python train.py --d_expert=160 --d_shared_expert=0 --hidden_act="squared_relu" --moe_layers=[1, 2, 3, 4, 5, 6, 7, 8, 9, 10] --balance_bias=false --lr_router=0.000789 --num_key_value_heads=4 --norm="rmsnorm" --positions="rope" --qk_norm=true --attn_scale=0.125 --extras=["capped logits"] --init_std_o=0.0 --schedule="cos" --max_steps=6735
Below are experts of layer 4 (counted from 0) of a mixture-of-experts language model. Rows are named router (the router's row for the expert), down (a neuron's output weights, with its number) and show model dimensions 0-255. Each number is 128 + 24 x the weight over its row's rms, rounded and kept within 0 to 255. Numbers have three digits each.
After each expert's rows: a language model's description of what the expert responds to. This comes from a sample of Wikipedia text that the model never trained on.

# expert 29
router:154152125123076147180083162097161094114146123131127123132153176137151160110128099170148102087124107109151072104134113103137120142130151095138101182103154124120096150159165107154076074119131112136155142171182126118152156135128126116081125151116119125137127110140124161131116120076130114121119135143134129151144161129119141136114127166137149079148153171130144130104110107097118151133154110155090130139118079126165141138100117111135112141147115109153141147105115166125110123081150122145126131167144163123151093150119114126104158125163098101131116163189137144128099108143118085175068128099102147107130136132113138123126131113106156141153131130115109119150111140100180114159095137132118134133171119102099105140124146116109145146098152095122154150112078099100134094134118083
down0:134071093147118078092166162162132126109126144100168143134152078135149101115096119115155102117150147156115152152127126152120125119148121157117150124120142149150126113087129176133132103085110131119089165126126092118131157150101090139108145112137132087131094143099094141101068126121101162154164118100115127162104120105138116118150128076138138108111118105113132147140173139178128140136153108148127087130105116133143102117174142122106148138105126157132061111140103070125135122174105150148142128152124148120157155122138092144118142121097130115111111102116136119148123116084183109115133110088107095129110126135122121104099158135149088125131095115167141168107108145150084060115155156114110097174125154104129119115094155149121150115124171116118095153103160128106138146102129141
What it handles: University, College and School tokens and the "of" or "at" inside institution names, plus name pieces in lists, e.g. School of Law.

# expert 30
router:151156134135090130166109131053154099151144107128119119168165165160118106133130104132122102089103094089146115108100112111132114127129117119107123139092109132106121182171166107157114096121154122131170125202139109137118135154138147120087108126130124102131105116159115154127114138111147083107125129090167136167140167107111121139084124153094163112147110153120143150108146108114118137119122110154111114179175108135141133158093151140145117118120127087158130074097126151156116115106143112138156164155140149128147102115090090126101157087133092120124121141176139147131096112147130122167088177101102155129105126129146141126131129146117179122168128160099119073090142144099129116119133150118111139147164123100101087147133122126106141168090144118141150146122104091121141092136114110
down0:104118137061116129176113142118087167171184136133111083100112129091132085115135136110129157139117123135131122133111114133110121104120135159098116104122120144123144113145150169135113160134116134123110139163138061112082113183113148099167132142108122130161096144087144150140160132117127111141108117147166098113144092132142126145150126127126136112148138122102125172141129120135126092145080167140191144123119145135116123117144099089142116121075132076122139121116113141115174120125165118069150154144148105155139132137153137130134104147149131100132101122189140095129159136114093094157093142144129092108102134152155123171074105146109131148158100142153156108140151126099124128100144098097095156112134132131105123125122167120102164153124131155134117101134123114168183195121140125
What it handles: Digit groups inside numbers and measurements, like 6,552 kg, 1:41.97, 40.54%, plus capital abbreviations and currency signs in tables and stats.

# expert 60
router:171159119140137118150100143113146075136132134143126123151142156152152171089108105124108126090094063130142083111120143093134131140114129104117168152117135140142138162198150084158121109084193125099160162166147115142155163145136148103098138158139144100105091105156088139129133131118130080083107101129149133142174179122097141151110090152130147126159109173105150137110128102122107140139154141149101120165147132122121117126091124133145114114145119117149124109115122133130129130131167111175155148140161140131132092132094143104089173111131082095119092155152143171102113092131119120184088152105131145126135132110155126137145137149120148133122132150096114102090119160115149082107134128116113164131126139101106127121161148140070150158097133110121128150098105113110140103135111117
down0:125148125130142149129128109143124135105094171147138113143123111126132139133113148130123160126105106133163127111149100119134127137121146146135126121153124122129133098093103146141133151128123120120107125090094108145102140130160122121116121166118123145143128132098131138107116120122139162092132161116140140150134107108136111170132105147133102128128146128149124155130130152099151137119134146097167132127101134103100112135135122142134107161106135163098148135111127136161147129119111142152116142117144116124135131130140154072119136141137121107144131144000117136120154132120118149113151147140145145146114089124144113105122135107070120133079124142129142143154162092102135129149131122143099138121093145104125148136113116089119116086142066143133135119119135151155086147109134137
What it handles: Articles and quantifiers opening noun phrases, like the, a, some, no, little, often after there is or was.

# expert 2
router:162146114118120128145114144084164112122104143116111118107175149122144169119129097137151123110098115112150135092135122086146141147132112121144142186113112144122129136190142094167121109112144111124156164154157102160144131124153170103069122154123118115160121091170083148089114117122174110113084104133143129149143153103113124150112128151134172108157132160127141140117142088092149153111153118135128134152109110117147113130112099100151133154160148069151129112115115140132121136122139119135101134156147150152145085106104123137118144124149052123141136168183143137118071085131070110130102136128107143120143088122129137127120142130123158127154130132091140095116086128131160099129093127131124152147159133070100119135131146119109135172134144074119144189114126104090121097147087111
down1:131115147135131135101102107154121118139125128127116098169126082090113101125148156122128119130147150150123114124141126141117160162124124106176105148139126082142123131200161128136123137162101097078090134126090097113123109147195141104121115150081132185133114134140152131134148113139164150127172118125139117116101151106109107152072181139146124137144135129159184125152129110098123180102159123133137154127089151136090151115140122141141120117137167147113105146134150089105121114130132103116157117097115107182124130111092162142129104109168108129141113121118123116168176133135141122150127123153136186120126101130174124195099091094129104133159106136158146131136151133117123154121136141123160147099155136146146183129149126138144082150145146133123130161163088150113136064144120091
What it handles: Mid-word pieces of non-English names and the dash in basketball score cells, such as Be'er, Ramírez, L 96–101.

# expert 8
router:163181094119108079148080149108144087138142079128128129142154157148149121084119118121150089093107113106152118096112123094148135133130133120116112160118121141120102149156165088141116084096138125122137130168156112123124144101126123100090110152111141103113109111153122181137131158086133111110106117120152152145167150104102131150132099161128156094161132155126157138131116133112140140138178127183113127148138094110117139188086112129137124119140104073164149105095075132129119149103126101148145148139120160137143135116115118114113174090169082118132114141184135121091087095130118090164066149132142141112122137139142156115148145159117155124147143167132142113101131149128129097162102162131103179133136112113128089150148136132098115145129152106152163132089104096119140094151124118
down0:143135118123079111119095118147092115087177147103160122120104188116137101131099149130129129108097125134117134148073150140159120102146128117172158077115165137091089156122116134146145124164118119103093122148171142137141143148138098152133108092121086112147143155159166106122163117124207114128155124136108200169126137118146113142120154117110092148129191101095115090174102132122143139111142106178124147124133091125120151109126103112116114136104120170171138113121133144114152152149124124127121092113132146147161143139143154146147134111159134121103138093146135113136122144151146120151155108125115083114112130186109087132156108189149108127123116112139106147109109120134134097144085142114154138063133137098112152085127105101132123109117110125154108133112129137158172095121126147
What it handles: First names and surname starts of people in rosters, credits and lists, such as Steve, Roger, Dean Lewington, Julián Duarte.

# expert 19
router:165170155099131119124080122104167104118127062141103104151151145134155145099119102104139098084140111125122136070113146090163146133139089146124117182093122136116148157125147103127094112105141136147131154181146123142145134133133152114069141130122145110135111073131112185135138146125129092108125094118181146151140128126091113146104106162107131075158140165135123138134141126089159149117156126159106116171154112098121131145088137146129122129156146090163135085092087137110128126103139123165113126174128151124151095115084125119123148100141110120146125160179105133092102109144111108174112124130126136129124122149161165124130130143140180134133126140125143102095112144147153136121134126146109177141139150108088122119129176139102131140118126137146141187114085126083107114171108107
down0:128156111131107115119127155113163161083144188120132117167110138116121156104105172119072120091150098129074143139102123115117153142157136138148136103110150116146143118142164122129089122108105125092150133139172127118101134163151090156131160129135113135147128182105065094146117109130133083139140144178095114097132138143122126130143131089091118113114107093158132158089139126134116130121111074120125150091161127118139116085117114106107163126101131168127096104108106185154095102131160161122110112143098122134111135152121120173096135145141106155123153108121150172124137137109116113111132168139123119125076122084087142146154148088132163148123119170106118124130120141133171078131140117105173137176112138105134145139093126126155133133136123143129121111156186099116166164137115088
What it handles: Later pieces of personal and place names (Ha-ack, Os-ij-ek, Ear-ley), first names like Jim and Jean, and pipes or numbers in sports tables.

# expert 46
router:175136149093124094163096136073147088161127085144107121152165162141147139107134112135135136088091084110119100097085111080143135143107107101121131138090147125109140160160150103131091109133143121123153140157171146154124134122108143116080111139127116119127079089162134147098111136123157102094137108125177147135131160129091161145112104154113148122157110154123141146109121097112152169138159120152107116147156114112117109133130116113133108113147113104191123104107082128130122149110167113162130136153125162134156115117113111127110150112152104140126116169149174168098100083143112106145099160117107176146112135136134159100129142154144171143137138163116128106092127129168149084135118131153109171131151164116097092132135137101094133112104147107141153152097084105115154094166098109
down0:141103136099127141100162086087100123122114109162091154135083079146120118126127137141118139121098123116123122135161127124146179148142117095140131141172100131161087129108131140151123122141134114084110135113139141158071151134128160112054123091157085118130126150162143138109160094166150113083078144119127165181136165124128152112142159146126131113126117134151098158155098149120154116138169120127118149131134129141155172120107128111123130111130136176157171144154108138109154141127161146134151089115119121153082135116109132119112102097081148087123119137137124157099131138126116130087153123086144106134097112143093142142125122102111128172105154075170126153135105145131133136135125101150087126122093120139060150096118129154126171155132089169142120102127115132183114124141125179
What it handles: Prepositions and connectives after verbs or nouns that introduce a phrase or clause, such as by, with, when, which, after.

# expert 48
router:144148130133132105133110135076171116133119102158136111108136139133135106120109109094156097084098119104118114061085097107113102140135083083109133159127120130086117139144187093128111102132157131164122152157153097140147136137144151081119152146120135113156109079170115162099124145118161108115137136153155147150168131111097157167120115140124168108173115174137138113104110093125124180119167116140090104159137094103094114176097107137146098110140139080151130118079097157106125125124163119133131155129133156154158103145130118105119147134133125114127123159184141173111119112137108070146091139118114164116109102097141157149148107135127169144125119157102163089100120149159137114128094114144120110128184137127135104145149129089118115153131144095139162141110123119113107115131148136
down0:133136156146120097101136110108123136137096122143113146113128131091128132148110137113123113111135097122127154173180086086129135115158145179142117108140143115105119118140123136159131122123142126107125095157151087111187132084116121131178114134159148172127143120123137083134109148102173169151136171158135108126116160134098110148135129116092173124138122140106100136154134084119113155158127129133092107132108112125148165169158097138108099135148159137141138146120204130137111074120098133133159124147092119158132114106147134108166151152110175163144167121112135114149145141128163110142161179153126116117170161123132113133111151153117109113106095128148100136153089097121151138084084133112152139095129095117151122152123082158205107177129138141146128112101116122143113132185126154
What it handles: Nouns naming a work or entity after the or a, such as film, book, album, show, game, company, and name fragments.

# expert 43
router:155131146132084081152102143104145109131129111131134101143175174140145119127089112092127089132130093066142132098157135073123153162101105086137129157114173158114118152136135084123100111145133114140186141174143102127131158138106158074118132148114116112154109106139106160140128125155172105097121118129165128144144161140094120157131101186131156099130113149120134158111135113082130157136168122146087136158119132121131121107101089172136111128106136095140114116084100147128134120086157117156121144157138156152131116108120113115109146118128113131106143144155178144129115117127083127153113163121127154134100126146130173138098111126124153133151138154096153096100122156115163096141123134148103143136144119061105095146140134108082150150110148098143137158088104117083122075127119105
down1:140115120109150082139108126168139095107133153130154139134142164120094132145157141116097115123142155160156150155107098152130153166158106126159107159159115135114134113137111117100116165182151106161111139138099154117117112140099148129122161122144134136106120127109145136126173148094127114114129126132103127123168103101102098131067137077146116127128092115135188110118136125184131127152152194130128130146124140179184096135150130132149141117085119132124097153096081120197123125105118098113157126102115093107108143154110111134128154123102121165151110150149126105114126148085120137109170140113178109110160125133117140131195130107163148101123160101124155065131135100175127116181134110113126123151127139150112154143107154115125134090164161108121108149091149122140165149118123125
What it handles: Determiners after prepositions: the, a, his, their, its, possessive 's, and to after went on, e.g. in the Battle.

# expert 20
router:164144127121116110144086181111173103173132092128116128120156152151138156087137114107137107072086113118157116095132115100148124130110096128141128163108144139133129158189155081163118103133151146128165165185147137131123150147146129100111111140120147103103104087137112158126130122100136132121123141106161132148170154146111149143079086151116124116152115174098118116113122118094146148140142100160103120143137079122127111158122144128153110123173125090187145094093118113108134139134138105156117121156118155150153117097107092115118157139126101111101105156176142158096095077147112062155104126125102157108109148114162171093124129133133160162151116142107130092113150162129120085119119160138126148136155115109095105130137149099114132143093156124129154140093125114132134092144116113
down0:137131139145180110103121142161146122147135114163111132135094093149139088099108150132084151143146136084144115172151118119153104104186124111123107105146125128107109127102097147162131073134121113137148132149113173083142102158145159133153140151139114110145181141115111130117118157158134169098121137106141127146085138093136113172133130096114143132097116130133119143149116101161159123130109149135161137115122142136148148135139114135148117152096168093143129162160150103166108129148144116129144145122122141083168124140127128136144133105136146148171100146130120141123122097175110136153147133112150152085145131136139135139111177177102165089064144138126158139082089069145116130171133113129148118160137165135187131161145133160103084104102116094141115150133121198083115107142139104
What it handles: Parenthesis or comma right after a species name opening a taxon article, plus "specific name" and list-field values in infoboxes.

# expert 53
router:152162105137105126131061143111159090169136105143107139165139163142143133086118113121125122114107080093135118098140140080151121122130116109105132151106139154136130141169156115149117105086143118123156145168135109133124121114137127090108122154145138097111094088194087157115124111117136114126108109116156126124182143121108111158095125153133158115156109169091148141094092114114106140159168137173102126147121126105117115177102126144108132143153118086165129105089118124116119149088149115170161147148144173152161122096100151113128176107153095107124124185159151152124098121139117109137067174139142136094136137116163171139135126140129166140123141151112130120105138135133123087154128131126120153122173162122077112128149139107094136155125172093144125143106126105113126102169120122
down0:100120147088141088074131146148128133122103118175096112081122098093117170118142149108151076152169119143111131116150124130164106115145132156129108124145097096127115131130117119113104149079073126141141148082105137110123066121133153106128118130140140129144145157133132130108121149173148117116136126104149136108127136144104100162140107131144145158109144145146134146149155154160146074105079132144138159157146167082080091132144145136129087164166122160118094152106138090118115133110095112134182080092090147120179115091121155099138092151128119163134123129070125130180153129115090129099127100153140122137095107109120122135130134151105105111122124116144135145135142104111073151165125147157122140133101119140127111127114116136157133114113108130136154081124179083120132084127108098
What it handles: Table pipe separators, commas and final pieces of Slavic or foreign surnames, country codes like RUS, and speech verbs like saying.

# expert 15
router:200176145175102125168107117091138129116099105136107133148161116130162119136119094109135096084101110114163112089126157144130122125133120105128142125121114115123122153157171131149107091104155111138120148161155109142139134115125147118087144138120120111111113102152110124143093166124152113098109106114181136157132147112102113133103090164111154097165128139126127141092125113103123160106127115180123132158118113130117103178115095122113136154170138088111128112099110135149107129084149131151132158154125171117162104124115134128112136099144119102145140161184119130113078133141107107180075111111096143142117102155139183127116109152125137128146142143087129090113142129129110114103120137168091171176153151098112088124151157102130157141130142096132137180106104089066142121137104116
down18:151096136148134129116141146108118144112141148126131112154144133125165078134076115158129116124085106143109151104115139151102184102105096137118120160124127133124109120117112149158099095114146122109119072133116083147139142110144154130095153118143134116116117158115128125074117108118156128131166125143110123130151077161167093151127099184160167137115118116115141090155103135141121131122094122135094130168135146105112107110152088143111127160128177114141092177133156105124134134181121110096181159163108124162101157130109151135132176091140134113121077105109110111142156131120159187156170121113120108128119069134121147144108098072183130123123166114136129081092121134096187129128133148125121120082106121137131129154142120147123120146125137143120082156146142139105126120106137175
What it handles: Inner syllables of foreign personal and place names in sports tables and lists, such as Zv-on-imir, Sark-is, Krak-ow, Rodrig-uez, plus line ends after tables.